python train.py --n_layer=14 --d_model=192 --n_experts=96 --experts_per_token=4 --d_expert=32 --d_shared_expert=64 --activation="drelu" --moe_layers=[0, 1, 2, 3, 4, 5, 6, 7, 8, 9, 10, 11, 12, 13] --router_score="sigmoid" --normalize_top_k=true --routed_scale=1.0 --balance_loss=0.000296 --balance_bias=true --router_noise=0.3 --router_bias=true --n_groups=4 --groups_per_token=3 --init_std_router=0.0313 --lr_router=0.000584 --n_head=3 --n_kv_head=1 --head_dim=64 --vocab_size=16384 --norm="rmsnorm" --norm_place="pre" --norm_eps=1e-06 --positions="rope" --rope_base=14200.0 --rope_fraction=1.0 --qk_norm=true --attn_scale=0.177 --tie_embeddings=false --parallel_block=false --init="normal" --init_std_qkv=0.0317 --init_std_o=0.00599 --init_std_up=0.0317 --init_std_down=0.00424 --optimizer="laprop" --lr=0.00132 --beta1=0.95 --beta2=0.98 --weight_decay=0.13 --lr_head=0.00966 --warmup_steps=478 --schedule="wsd" --decay_fraction=0.746 --decay_shape="linear" --final_lr_fraction=0.05 --batch_tokens=65536 --seq_len=1024 --doc_mask=true --train_tokens=735600000 --steps=11225 --dataset="wikipedia_en"
Below are experts of layer 7 (counted from 0) of a mixture-of-experts language model. Rows are named router (the router's row for the expert), gate (a neuron's input weights, with its number), up (a neuron's input weights, with its number), down (a neuron's output weights, with its number) and show model dimensions 0-191. Each number is 50 + 10 x the weight over its row's rms, rounded and kept within 0 to 99.
Before each expert's rows: a language model's description of what the expert responds to; "gets" lists some tokens that make up at least twice as much of what it gets as of all text. This comes from a sample of Wikipedia text that the model never trained on. Tokens count by the router's weight.

# expert 0
It responds to: Sentence subjects about to take a verb, mostly it, It, He, She, which, and place nouns like station, church, bridge, Avenue.
gets: "it ", "It ", "He ", "which ", "he ", "there "
router:32 53 35 50 54 53 57 48 43 38 31 67 45 61 52 47 29 48 50 44 45 57 50 47 39 40 51 48 46 33 38 50 37 46 33 56 51 43 61 40 54 74 40 50 45 39 58 38 53 55 57 49 53 37 53 54 45 65 52 73 61 53 36 60 54 47 49 41 40 50 41 29 38 51 39 41 31 58 42 55 53 48 54 51 58 43 56 44 56 43 64 53 60 56 61 66 50 48 72 46 56 47 61 70 63 48 42 43 66 35 52 37 68 44 61 31 59 53 42 58 62 55 46 52 47 42 71 40 53 44 37 48 33 54 38 53 46 51 45 50 62 39 46 65 62 54 46 50 45 41 61 43 56 59 40 33 46 56 46 49 44 39 57 48 40 57 56 47 59 29 37 47 60 30 67 38 62 32 54 60 62 18 50 65 55 54 42 49 50 54 42 64
gate0:45 53 50 46 53 40 50 49 59 39 61 48 41 54 36 45 57 33 47 76 50 51 45 72 52 40 53 40 36 54 69 38 45 43 54 60 48 43 55 37 52 52 43 27 34 51 75 45 42 56 65 38 38 28 41 47 57 57 49 44 35 47 55 66 54 47 60 44 37 59 52 38 49 57 66 43 54 36 65 35 40 39 38 65 61 64 57 59 56 45 48 38 41 43 47 57 45 46 42 43 51 40 82 50 51 59 46 46 47 41 42 47 55 46 62 56 58 49 41 45 47 27 55 45 64 52 63 40 49 55 48 48 49 62 41 48 77 45 44 38 37 54 70 54 45 32 39 46 35 55 49 48 52 44 57 47 42 43 51 52 48 35 54 60 50 55 47 41 39 37 53 52 54 43 50 32 53 58 41 24 52 43 36 53 61 37 57 26 56 58 48 62
up0:42 39 62 46 64 49 47 46 49 47 57 55 47 55 47 44 53 31 53 49 53 63 43 58 47 48 54 58 40 47 55 38 41 43 36 57 51 40 54 37 49 42 54 33 28 63 66 41 45 32 70 32 41 31 46 59 54 82 61 45 40 53 45 55 50 71 49 43 43 49 63 42 32 66 58 47 47 43 71 34 28 44 36 71 58 65 43 61 48 45 47 40 46 46 40 64 36 48 47 47 59 46 66 65 58 63 46 59 52 39 52 63 49 47 62 55 56 48 46 50 51 30 57 52 58 70 43 54 44 60 38 46 54 57 41 57 68 42 49 37 46 49 64 46 49 37 47 52 35 60 48 56 52 40 43 58 45 56 49 43 38 33 64 63 48 59 47 30 45 46 58 52 52 40 40 42 65 54 40 37 64 44 42 61 55 39 62 31 60 50 42 49
down0:44 54 39 50 56 52 52 68 41 74 56 59 51 55 51 42 56 47 41 41 52 49 63 36 53 50 58 63 50 45 52 42 54 48 57 46 46 45 35 33 69 63 52 68 46 58 50 64 50 50 50 58 42 46 58 45 55 49 42 60 51 69 44 55 62 42 53 49 56 58 41 55 68 35 38 43 54 33 34 63 56 44 39 57 70 38 56 55 70 58 45 54 40 48 44 58 73 41 40 40 49 60 59 32 45 53 50 61 50 46 53 30 38 43 57 49 47 61 50 68 41 44 38 51 54 46 49 63 57 70 36 49 55 56 48 57 30 45 59 67 38 75 33 53 52 55 61 46 44 43 53 49 45 49 44 51 50 43 37 25 58 59 63 49 64 48 42 55 67 39 59 39 75 48 56 47 41 61 42 68 65 49 67 51 44 47 48 54 45 44 33 29

# expert 24
It responds to: Commas, line breaks, quotes and dashes in lists, credits, taxonomy entries and addresses, like Artman, Tom or Edwards, 1925.
gets: ", ", "\n", "\"", "), ", "- ", "\n\n"
router:55 51 50 73 49 45 32 50 60 50 45 38 64 41 54 50 56 47 57 53 52 56 48 50 51 45 75 20 58 57 47 45 47 50 57 56 41 63 61 49 38 61 33 49 33 41 69 52 37 58 67 49 51 42 58 61 42 62 34 61 57 67 47 53 55 60 48 52 65 62 50 49 33 32 48 41 44 66 46 44 61 57 54 41 41 50 46 58 43 43 54 46 53 46 65 56 55 48 53 55 62 27 56 61 51 45 47 39 59 53 57 38 36 45 38 40 42 57 43 68 59 51 51 38 60 43 70 39 44 62 62 52 58 51 73 45 58 45 36 53 70 42 56 62 27 46 51 29 53 42 68 47 39 62 59 52 56 48 42 45 38 52 46 61 49 47 60 55 56 37 30 56 51 41 71 49 69 49 58 57 54 61 60 59 49 55 47 57 40 39 38 62
gate0:53 46 59 51 46 47 53 58 68 56 47 47 60 32 68 35 62 53 50 54 46 42 41 52 63 71 59 45 51 44 58 39 61 42 40 60 38 71 46 47 56 61 53 43 55 58 63 50 40 70 49 80 48 60 64 44 66 48 52 44 65 74 45 70 58 46 38 56 45 36 46 67 61 49 52 43 49 64 55 34 46 51 49 56 40 50 27 50 50 47 40 42 41 31 52 27 50 29 49 38 63 36 46 48 35 50 44 43 50 29 61 53 43 53 56 52 44 56 46 52 65 66 64 36 62 33 49 47 39 68 24 52 47 44 46 53 53 41 51 71 52 52 46 63 46 39 56 57 64 54 57 54 55 52 55 53 41 45 52 49 56 53 52 53 35 66 47 38 53 54 62 51 43 43 43 51 66 37 60 63 58 46 48 41 42 49 64 46 59 51 35 43
up0:47 58 59 48 45 46 70 59 57 54 54 41 65 42 69 38 62 50 38 53 39 50 54 44 66 65 57 44 60 39 71 42 41 44 35 49 41 55 50 62 63 62 42 48 53 46 66 36 47 73 41 73 40 54 67 52 59 59 42 37 71 59 44 70 47 53 53 62 52 34 50 68 52 33 52 45 55 54 56 41 50 61 51 62 33 52 41 53 56 36 40 56 47 39 56 46 44 34 57 44 68 44 50 58 34 47 48 50 39 33 49 62 41 48 57 44 48 48 53 68 58 65 49 31 51 24 60 54 47 48 35 57 47 55 46 43 56 38 36 70 62 57 35 61 42 52 41 66 43 37 57 47 57 43 40 51 53 41 44 58 52 57 41 66 52 67 50 42 53 57 48 60 35 41 49 51 55 26 46 58 56 39 49 42 60 47 58 54 56 53 36 48
down0:57 62 45 40 57 37 55 52 47 58 55 39 40 50 58 59 52 63 48 52 37 55 52 37 71 54 37 41 59 61 35 41 51 42 37 66 63 42 50 64 48 56 56 65 55 57 51 53 57 47 42 57 36 38 36 74 56 47 40 52 54 47 50 47 35 58 49 57 52 49 59 34 53 54 63 45 51 30 55 41 53 56 44 55 65 59 58 64 74 47 42 55 49 61 69 50 78 56 44 59 58 59 37 66 46 40 41 42 54 63 53 70 32 46 66 55 45 75 52 46 49 46 50 56 43 46 42 43 34 28 55 59 49 69 37 34 64 35 48 34 55 50 36 55 58 56 42 69 44 34 66 50 54 44 56 61 44 53 37 48 59 53 46 39 46 52 38 43 60 50 63 64 62 50 41 64 39 39 55 55 43 46 50 58 41 45 48 49 48 38 69 59

# expert 3
It responds to: Team, league and country-code tokens in football and other sports results, tables and season write-ups, such as League, North, GER, Premier.
gets: "–", " ", "L ", "-", "W ", "0 "
router:58 66 42 68 30 46 49 48 50 44 37 49 32 48 54 61 48 41 54 47 40 47 60 47 50 55 78 49 41 41 34 64 58 54 51 66 56 63 53 66 27 49 37 42 42 39 57 40 57 64 48 72 61 56 52 43 44 50 43 60 48 59 31 53 46 46 55 37 57 65 61 25 48 56 45 54 56 62 43 56 40 63 65 37 64 47 40 57 48 42 69 70 36 62 56 46 54 35 71 36 61 52 59 66 47 46 49 44 58 36 58 35 52 36 60 22 51 44 44 66 51 62 56 38 40 43 52 42 50 40 53 42 57 54 62 43 50 45 51 51 51 49 53 55 68 48 65 39 54 53 61 33 42 55 67 44 56 56 46 59 44 55 42 61 42 44 61 51 49 43 48 63 43 40 66 56 43 56 51 60 51 32 66 53 60 45 44 49 49 57 48 65
gate0:46 54 60 52 47 40 55 41 68 42 55 22 46 53 53 59 67 56 37 41 61 62 42 54 63 45 55 45 42 62 47 57 65 49 44 64 36 59 51 36 58 70 52 32 53 40 52 44 42 38 61 56 37 53 44 59 41 46 41 63 61 47 38 47 55 71 39 52 48 45 65 41 51 48 68 59 62 52 50 50 38 51 38 42 62 48 41 46 54 59 65 66 31 44 54 50 56 36 52 61 64 62 67 52 41 42 41 42 61 51 56 59 54 33 55 59 65 37 49 59 63 35 36 41 59 58 56 53 62 55 39 41 57 43 64 69 45 48 37 28 43 40 50 45 35 61 55 61 47 63 47 38 30 49 48 55 31 62 43 57 58 56 57 64 54 37 65 38 57 49 43 49 43 26 57 45 53 56 42 39 38 54 48 63 61 45 43 44 64 51 45 63
up0:40 65 60 57 51 35 53 42 60 46 47 34 58 40 43 53 56 55 35 45 62 62 38 55 59 40 59 43 41 51 44 44 49 43 47 61 39 65 52 41 50 64 48 37 53 33 57 36 45 50 68 54 31 51 41 58 49 54 32 65 54 41 48 50 52 66 34 52 38 48 64 36 49 54 65 56 54 52 52 48 44 61 39 48 51 39 40 31 47 62 61 54 43 47 48 60 59 38 51 68 70 59 62 68 53 52 48 45 64 54 52 52 60 44 54 52 59 47 40 56 74 39 30 32 61 55 61 48 71 52 42 37 54 27 67 67 60 52 25 36 50 37 53 50 42 60 55 56 52 48 43 44 31 60 52 40 48 55 44 52 47 34 53 65 57 44 53 42 60 34 46 49 45 25 61 31 55 53 33 46 38 49 53 60 51 47 42 47 62 50 42 47
down0:47 59 34 44 56 56 54 42 34 55 69 46 45 55 50 39 53 36 36 46 45 48 48 61 39 39 56 49 62 49 37 51 42 58 54 41 32 52 36 52 39 60 65 57 55 67 56 47 60 66 47 63 58 56 25 41 51 44 53 62 55 57 52 46 44 51 37 54 39 54 58 45 50 43 48 44 43 56 62 47 35 31 51 55 58 59 60 49 50 59 58 59 57 40 39 50 65 61 55 33 33 48 65 45 53 48 63 59 34 40 40 49 61 46 67 67 50 58 64 70 54 37 30 48 61 42 59 48 33 31 55 39 57 43 27 64 55 57 44 46 41 49 64 43 25 46 54 36 48 39 42 54 50 64 46 42 55 58 60 43 35 39 48 63 63 61 34 65 69 68 41 50 40 46 64 45 54 43 46 48 42 47 40 40 53 42 37 67 48 45 46 40

# expert 28
It responds to: Newlines and paragraph breaks ending list items, table rows and sentences, e.g. after "(207–232 ft)" or a citation; also sentence-final periods.
gets: "\n", "\n\n", ". ", "\n  ", "). ", "\". "
router:60 48 40 54 50 43 42 48 52 35 31 50 41 44 47 54 45 42 45 49 58 28 52 49 43 61 48 37 40 35 60 53 28 62 48 45 43 66 57 55 50 47 44 47 46 41 46 55 51 54 42 51 62 45 68 51 33 58 39 52 54 56 54 57 39 42 49 44 63 63 67 40 49 56 44 58 41 64 44 50 62 50 71 62 52 40 46 57 37 40 51 42 63 54 47 49 59 45 46 57 48 43 49 62 45 57 53 58 47 17 45 43 45 33 49 49 40 57 50 52 55 51 38 47 61 44 55 43 60 45 50 51 47 77 60 74 57 38 37 46 40 40 37 60 32 46 69 27 69 55 63 30 47 74 76 44 64 39 65 56 54 45 45 50 60 52 55 51 40 53 43 45 61 40 51 42 43 64 72 50 73 48 68 57 60 54 51 55 41 48 58 53
gate0:49 41 50 41 41 50 47 76 38 32 47 53 51 48 48 46 45 44 47 54 61 41 64 49 22 62 51 42 51 39 62 46 40 54 48 56 68 35 49 34 63 48 56 47 39 52 35 50 46 59 60 31 46 43 60 50 53 52 67 60 34 40 52 71 29 57 33 45 35 45 46 53 51 57 40 56 40 63 58 37 42 46 55 60 56 53 39 46 64 45 46 45 56 64 55 45 39 47 52 58 39 47 51 35 47 62 32 60 53 46 41 58 49 54 26 72 43 66 63 37 33 47 42 55 41 45 67 33 37 44 33 47 45 62 54 56 34 37 45 39 40 54 46 45 35 51 48 38 53 53 73 54 47 46 61 61 40 35 48 54 59 43 34 52 53 43 63 68 43 51 41 44 57 65 43 44 64 60 49 48 45 49 54 61 48 45 63 37 61 39 62 45
up0:44 48 46 47 33 55 51 69 46 55 40 58 50 47 54 50 26 53 35 46 62 48 72 56 22 53 53 41 44 46 61 40 51 50 36 65 74 50 49 37 60 56 52 32 56 47 40 46 52 48 55 35 45 54 49 53 48 48 56 62 49 47 46 64 33 46 40 53 29 55 44 47 36 64 41 61 32 57 50 33 34 52 54 60 61 43 39 52 61 46 53 53 64 65 48 62 41 48 56 64 43 48 39 37 60 58 41 63 64 51 24 51 50 51 37 53 47 49 61 50 45 48 41 41 35 59 53 43 44 49 35 46 39 55 46 45 27 33 41 33 51 47 47 54 46 50 45 55 65 44 78 49 53 56 53 66 42 42 51 49 54 49 46 45 46 41 71 60 49 42 50 31 56 54 49 50 85 53 41 57 38 47 63 65 47 60 52 47 59 47 64 43
down0:43 46 61 37 45 33 49 41 37 49 63 32 38 42 44 46 55 55 53 62 42 54 49 43 50 43 63 46 41 73 58 63 41 46 45 21 38 62 46 80 40 28 58 39 58 41 46 49 55 43 42 53 52 57 59 60 55 59 50 29 45 50 46 49 43 36 65 35 77 60 52 55 44 63 55 49 49 51 70 64 62 67 41 61 56 41 53 46 68 41 38 41 49 44 48 56 52 37 50 48 50 51 63 73 34 43 38 60 46 53 45 55 43 58 45 47 58 71 38 63 44 53 37 54 58 46 39 54 59 56 48 52 61 34 37 70 62 56 51 56 35 46 58 50 52 42 50 51 52 57 41 49 66 51 57 51 65 49 53 64 54 53 48 55 31 61 45 37 53 51 47 41 74 50 54 57 46 53 41 46 53 58 39 36 52 42 53 51 35 54 66 38

# expert 62
It responds to: Opening parentheses and dashes after a subject's name in article openings, giving birth dates, pronunciations or notes, e.g. (born 1956).
gets: "(", "– ", "\n\n", "|", "In", "not "
router:45 51 37 62 49 41 44 56 49 31 60 46 56 42 71 51 41 43 50 61 33 45 41 46 41 43 66 43 47 51 39 43 54 47 52 54 35 64 49 51 45 60 48 63 31 48 76 56 54 55 41 54 56 37 29 58 41 54 48 38 62 55 49 52 49 54 35 43 63 67 51 43 51 47 39 39 37 54 41 61 60 55 61 66 44 46 39 72 36 39 63 65 53 47 49 65 65 48 68 40 54 44 56 63 47 59 62 43 43 47 60 55 44 63 61 54 48 40 53 56 60 50 46 52 46 53 58 37 46 56 56 50 32 49 55 44 72 61 23 68 58 60 38 55 38 56 45 45 55 58 52 42 35 58 45 47 39 42 52 59 43 38 39 36 44 53 57 45 63 41 40 31 39 41 52 35 54 38 62 47 56 35 65 57 51 55 48 55 44 57 28 78
gate1:53 58 54 36 48 38 60 56 55 50 64 46 50 41 57 46 65 55 43 54 50 46 59 32 54 41 54 54 34 65 57 54 59 51 59 39 56 65 59 48 40 50 51 57 52 41 58 51 62 53 37 71 32 29 31 67 46 63 38 44 64 44 47 53 38 65 42 35 57 35 49 49 52 49 57 40 53 53 56 45 63 51 58 61 33 59 58 56 55 47 60 62 63 60 43 49 36 42 58 57 47 54 47 50 35 67 58 48 35 54 46 67 62 47 64 55 30 42 35 53 28 60 37 61 38 52 56 55 41 46 63 56 30 48 61 66 38 38 38 60 64 58 44 55 30 58 41 51 51 57 58 37 46 57 38 57 59 46 49 61 45 48 42 45 43 46 48 43 65 33 40 22 37 44 55 52 41 40 34 72 67 56 64 62 49 47 53 47 48 46 47 58
up1:52 47 53 55 48 35 50 79 56 48 44 56 51 45 56 44 61 52 46 53 51 45 37 32 52 61 52 57 34 47 40 42 39 43 58 45 53 60 48 54 49 50 52 55 49 48 60 57 57 47 46 56 41 50 50 56 52 56 40 37 53 55 59 60 60 54 32 50 47 52 57 60 48 28 56 46 47 37 67 36 67 40 59 62 34 55 33 49 47 51 49 35 54 44 42 48 61 51 45 44 45 45 55 55 37 64 51 36 31 44 44 55 57 42 49 54 39 66 39 63 64 91 35 56 49 57 31 50 47 62 57 61 33 36 69 52 51 52 29 66 46 61 37 76 50 59 53 52 54 49 28 51 45 52 42 46 38 55 58 48 66 53 62 26 52 57 40 54 51 30 47 51 52 44 53 50 55 27 62 48 63 53 69 48 49 63 34 47 49 58 61 51
down1:61 55 60 49 56 53 52 47 25 55 39 46 57 38 66 44 63 63 49 43 32 44 56 37 54 43 51 35 52 52 39 53 38 44 39 55 43 34 36 47 52 55 52 56 50 66 64 64 44 45 45 53 56 50 59 51 47 53 40 45 52 28 49 54 25 59 52 65 56 56 59 62 62 36 51 45 61 37 48 48 46 49 47 36 65 58 49 43 35 60 46 58 66 77 46 46 46 60 48 40 32 53 41 54 52 49 53 55 37 52 72 35 35 58 44 48 51 57 65 45 64 42 47 52 52 63 71 30 40 47 38 61 77 49 55 52 57 41 54 46 61 51 64 51 63 57 54 36 61 61 41 55 65 46 56 46 40 51 60 49 43 40 47 52 63 25 64 55 58 65 59 56 23 36 59 35 44 50 37 52 47 42 46 66 52 50 49 55 47 46 59 32

# expert 19
It responds to: Paragraph breaks after a sentence, section heading words like Career, Early life, Gallery, and biography verbs such as attended and graduated.
gets: "\n\n", "\n", "= ", ". ", "born ", ": "
router:58 50 29 58 47 30 51 66 27 39 36 51 54 50 42 46 54 57 48 67 45 44 59 42 49 64 52 27 43 29 70 45 45 53 54 63 58 59 53 43 43 62 50 40 52 53 63 50 50 60 50 46 69 48 64 47 51 55 53 37 47 52 54 70 36 47 38 48 51 50 60 59 40 57 36 51 40 50 35 36 58 39 52 66 53 42 37 56 38 46 53 49 51 49 44 50 43 53 68 45 48 44 49 50 56 60 60 54 51 48 50 40 38 44 42 41 31 63 53 55 67 76 32 55 43 40 58 42 68 43 62 35 41 59 53 52 66 45 35 59 44 48 29 52 55 56 67 32 69 52 47 34 46 56 62 35 48 39 57 47 59 42 50 58 29 58 59 56 57 50 49 59 53 38 59 51 63 38 68 59 62 43 61 54 58 66 49 48 42 53 50 71
gate1:49 40 66 65 64 54 63 64 58 58 74 55 47 35 46 44 54 38 32 56 48 51 28 53 50 69 57 43 53 56 59 64 38 44 30 40 36 49 46 42 60 53 44 42 43 60 44 53 43 65 38 64 46 44 56 52 34 33 63 47 39 59 57 50 41 29 39 49 63 36 43 56 55 49 46 60 52 50 75 44 71 54 53 59 45 53 30 43 43 51 51 49 61 53 50 46 42 41 41 60 54 41 66 41 54 63 39 62 49 52 60 59 42 43 66 41 41 41 56 51 53 70 36 36 55 61 42 40 54 50 54 67 53 63 49 56 40 61 33 50 41 35 40 39 47 28 60 45 58 45 61 48 40 62 50 31 57 49 41 60 58 58 44 55 46 49 35 51 42 59 54 45 53 36 55 65 52 32 43 39 41 41 42 64 44 42 53 36 30 50 47 51
up1:48 37 71 65 59 65 55 59 64 53 72 58 45 47 47 49 65 33 34 57 43 52 31 56 48 60 58 41 44 61 56 58 42 48 32 42 26 46 53 47 42 48 47 45 49 48 42 51 40 56 47 61 50 43 57 44 35 30 70 54 39 76 62 48 48 30 41 44 51 37 38 52 47 52 54 60 50 62 72 41 69 48 47 59 46 58 32 46 45 42 61 53 56 55 51 47 45 43 41 55 56 38 75 45 51 57 41 56 52 46 54 55 49 41 63 46 52 35 43 51 58 73 44 37 55 62 34 46 63 59 52 68 57 63 47 59 47 59 27 45 39 36 46 44 53 24 48 34 52 51 67 53 44 54 45 23 50 47 50 54 49 62 62 48 42 60 54 58 48 60 47 42 57 41 52 56 53 44 38 41 50 44 39 60 45 38 53 35 36 46 54 48
down1:51 48 60 47 54 41 54 27 71 47 53 50 48 44 57 51 34 37 46 64 56 48 39 57 62 67 48 58 53 41 63 38 52 52 57 38 64 64 62 49 52 31 35 55 65 40 72 42 48 48 43 56 43 59 41 35 49 62 40 48 56 56 60 48 56 53 43 45 68 52 45 35 52 44 36 39 48 44 32 51 47 55 53 63 58 49 59 47 41 50 45 53 64 57 50 37 58 53 59 64 34 48 50 52 28 46 61 50 65 53 51 68 55 59 51 51 69 38 47 65 58 48 45 50 41 54 53 47 33 47 40 46 49 46 52 44 43 26 60 48 51 54 58 60 29 55 53 61 32 33 61 60 45 50 65 75 63 55 48 39 59 30 61 50 64 40 63 36 72 45 44 46 65 57 56 50 51 74 51 51 56 54 62 65 54 49 51 59 58 36 37 37

# expert 61
It responds to: Word-final pieces and short words just before a table pipe, bracket or comma, such as hold in "Labor hold", ent in Advent, ase in Caspase.
gets: ", ", "a ", "s ", ") ", "), ", "("
router:53 60 48 66 50 57 46 46 49 48 59 50 58 50 52 53 52 42 55 57 49 51 45 62 19 39 57 34 40 50 33 53 51 48 50 49 36 64 59 56 40 53 47 54 43 42 62 55 41 38 47 51 61 45 57 45 26 45 41 51 58 75 51 67 47 46 41 48 73 66 57 46 50 50 47 48 48 64 47 53 63 47 51 51 48 49 38 49 40 48 67 44 51 60 59 69 33 64 58 48 46 24 56 57 56 65 49 54 66 51 59 27 43 45 43 49 50 45 34 55 53 37 62 48 31 60 74 47 59 47 61 49 38 50 54 45 53 49 39 47 77 45 72 72 49 36 63 43 53 38 63 35 50 51 59 54 52 33 50 48 56 41 51 51 46 44 64 49 48 35 39 51 58 48 59 29 53 55 65 55 65 41 74 59 43 49 63 60 46 59 41 53
gate0:48 64 35 52 52 57 38 40 65 47 50 63 49 44 52 39 57 41 61 50 55 45 48 47 39 51 47 41 50 54 36 62 51 46 57 50 48 72 71 40 48 61 51 57 39 38 45 42 45 60 46 49 48 33 44 38 56 83 58 41 53 35 46 45 59 63 42 51 50 59 41 46 43 28 40 58 50 59 30 50 53 56 58 50 46 41 46 45 26 53 65 66 40 40 52 44 52 54 55 60 66 62 45 63 65 53 45 25 53 60 46 46 35 61 39 35 49 54 49 54 28 50 63 55 41 27 74 52 41 33 60 47 56 48 49 45 41 50 59 62 56 62 52 59 60 62 51 45 54 61 61 48 57 56 60 57 58 28 43 61 55 48 34 53 41 50 67 66 37 46 59 46 49 60 58 49 50 34 58 63 61 48 46 49 54 63 61 39 32 41 63 53
up0:49 57 38 47 54 60 43 48 59 55 50 74 33 52 52 40 57 31 60 53 59 43 46 52 40 58 45 48 55 52 38 60 50 42 56 35 47 69 70 43 42 57 43 67 49 39 44 40 38 46 52 44 46 30 51 40 52 75 67 36 56 41 47 48 53 57 40 49 49 62 37 47 53 36 33 59 54 53 32 47 62 52 59 44 41 41 53 34 39 53 57 51 47 43 53 41 47 63 54 53 64 55 35 56 68 54 46 34 57 51 46 49 35 62 36 41 51 54 42 54 33 53 65 57 43 31 77 58 44 27 53 39 54 42 54 45 41 58 64 62 52 58 60 66 56 56 54 52 49 46 66 49 63 51 64 57 62 22 35 62 54 47 41 59 46 55 71 59 36 38 57 55 57 67 52 57 46 28 57 58 61 49 44 41 53 56 56 40 37 47 51 51
down0:62 46 65 38 61 57 59 52 45 61 49 66 58 47 53 34 54 59 56 64 36 67 25 62 40 47 56 33 47 50 50 47 33 22 64 48 39 53 58 69 46 50 56 57 38 74 56 45 41 53 46 58 36 49 32 34 52 58 46 56 50 53 65 56 48 58 40 35 57 45 57 36 62 43 48 45 40 70 44 60 58 48 36 50 39 48 50 53 48 62 39 31 42 45 33 43 54 43 40 67 31 43 36 48 38 61 31 59 53 65 47 41 43 41 48 43 49 46 73 51 58 53 45 48 58 66 55 62 46 40 48 43 54 44 60 67 42 54 22 50 47 47 54 36 47 38 54 49 40 54 51 51 52 62 43 51 75 57 58 46 53 58 50 59 39 49 45 57 35 56 46 52 54 52 61 26 53 46 51 38 51 49 53 43 37 44 48 62 55 42 64 41

# expert 4
It responds to: Mostly "the", also "this", "these", "new", "his", after prepositions, e.g. of the Congo; it also gets semicolons closing list fields.
gets: "the ", "The ", "; ", "new ", "this ", "); "
router:47 49 52 63 59 39 45 49 48 41 55 61 53 34 46 54 33 40 65 70 51 57 67 49 40 47 41 59 48 36 54 37 49 54 61 42 50 63 51 46 38 55 41 51 46 42 56 55 64 49 43 54 59 54 60 50 52 55 43 46 43 65 42 44 44 44 50 38 57 51 42 44 49 52 42 44 35 54 59 59 73 54 44 51 47 40 34 57 33 45 56 62 70 50 48 58 46 63 65 47 67 50 55 73 59 50 52 61 62 63 56 46 35 48 49 38 58 51 31 60 66 51 37 36 47 58 73 47 67 49 64 49 24 66 51 48 60 46 33 53 62 42 51 55 55 50 56 48 51 21 49 60 39 56 55 35 63 48 70 59 34 47 43 45 54 50 57 61 60 34 39 40 48 37 55 58 58 50 50 69 76 54 58 72 64 54 47 51 46 62 62 62
gate1:42 50 45 67 52 43 44 49 40 48 34 35 50 44 57 31 45 42 59 64 47 37 47 44 46 42 45 57 57 53 53 48 45 64 47 47 54 42 65 53 56 58 56 47 37 60 62 73 56 51 45 56 49 48 45 34 36 47 46 54 46 64 66 44 54 37 63 61 43 46 51 36 50 38 53 49 35 45 47 54 54 55 50 51 55 66 49 52 50 55 60 69 44 53 46 29 54 53 68 35 60 55 51 68 51 59 39 36 60 55 42 37 52 42 52 26 57 50 47 62 59 67 44 21 49 41 57 39 39 37 58 51 25 50 47 45 54 50 31 41 80 44 52 57 49 38 47 39 69 36 42 53 42 39 62 26 43 32 49 49 47 64 67 59 46 59 46 58 53 65 41 38 48 50 65 47 47 47 47 67 49 43 58 37 49 55 46 24 53 43 46 56
up1:49 42 45 56 57 39 26 67 58 54 48 48 49 36 58 38 48 54 60 49 55 42 48 29 48 54 56 60 46 53 59 41 52 69 30 55 55 47 56 44 55 54 57 44 47 52 59 70 63 55 34 52 55 42 54 36 52 53 36 53 39 62 62 44 50 45 62 65 50 42 38 32 68 46 51 41 42 51 52 52 43 51 39 44 41 68 51 60 54 42 60 70 47 67 45 43 49 65 54 37 56 59 55 65 34 65 49 35 54 58 46 44 42 33 46 30 55 50 31 53 54 56 55 32 64 40 62 34 36 30 73 62 43 54 46 56 57 60 42 56 66 49 60 49 63 39 55 45 59 52 54 48 36 36 53 25 43 31 59 58 48 53 56 61 47 57 52 46 43 69 53 38 51 27 57 55 57 50 41 64 37 47 60 43 57 54 44 37 58 47 63 58
down1:89 56 65 48 55 56 50 52 45 52 40 44 37 52 43 60 50 50 41 56 41 55 56 53 41 60 37 67 48 51 52 51 52 40 53 40 65 41 36 38 59 39 65 29 34 66 37 49 61 58 44 26 54 52 48 46 49 64 53 32 35 52 48 39 52 52 43 60 56 51 57 44 62 50 32 45 57 44 53 43 32 60 55 31 46 51 45 64 59 35 55 45 61 59 49 46 34 62 40 60 58 50 44 37 54 64 67 54 68 71 55 53 50 61 60 62 51 64 45 55 56 40 36 53 45 61 50 38 47 40 67 49 55 53 38 61 63 44 58 40 56 64 65 46 52 52 56 64 41 45 43 62 47 58 38 48 55 47 46 49 42 39 46 47 47 61 28 47 69 68 44 62 60 56 50 56 57 46 44 41 66 51 53 44 61 41 46 56 45 46 42 24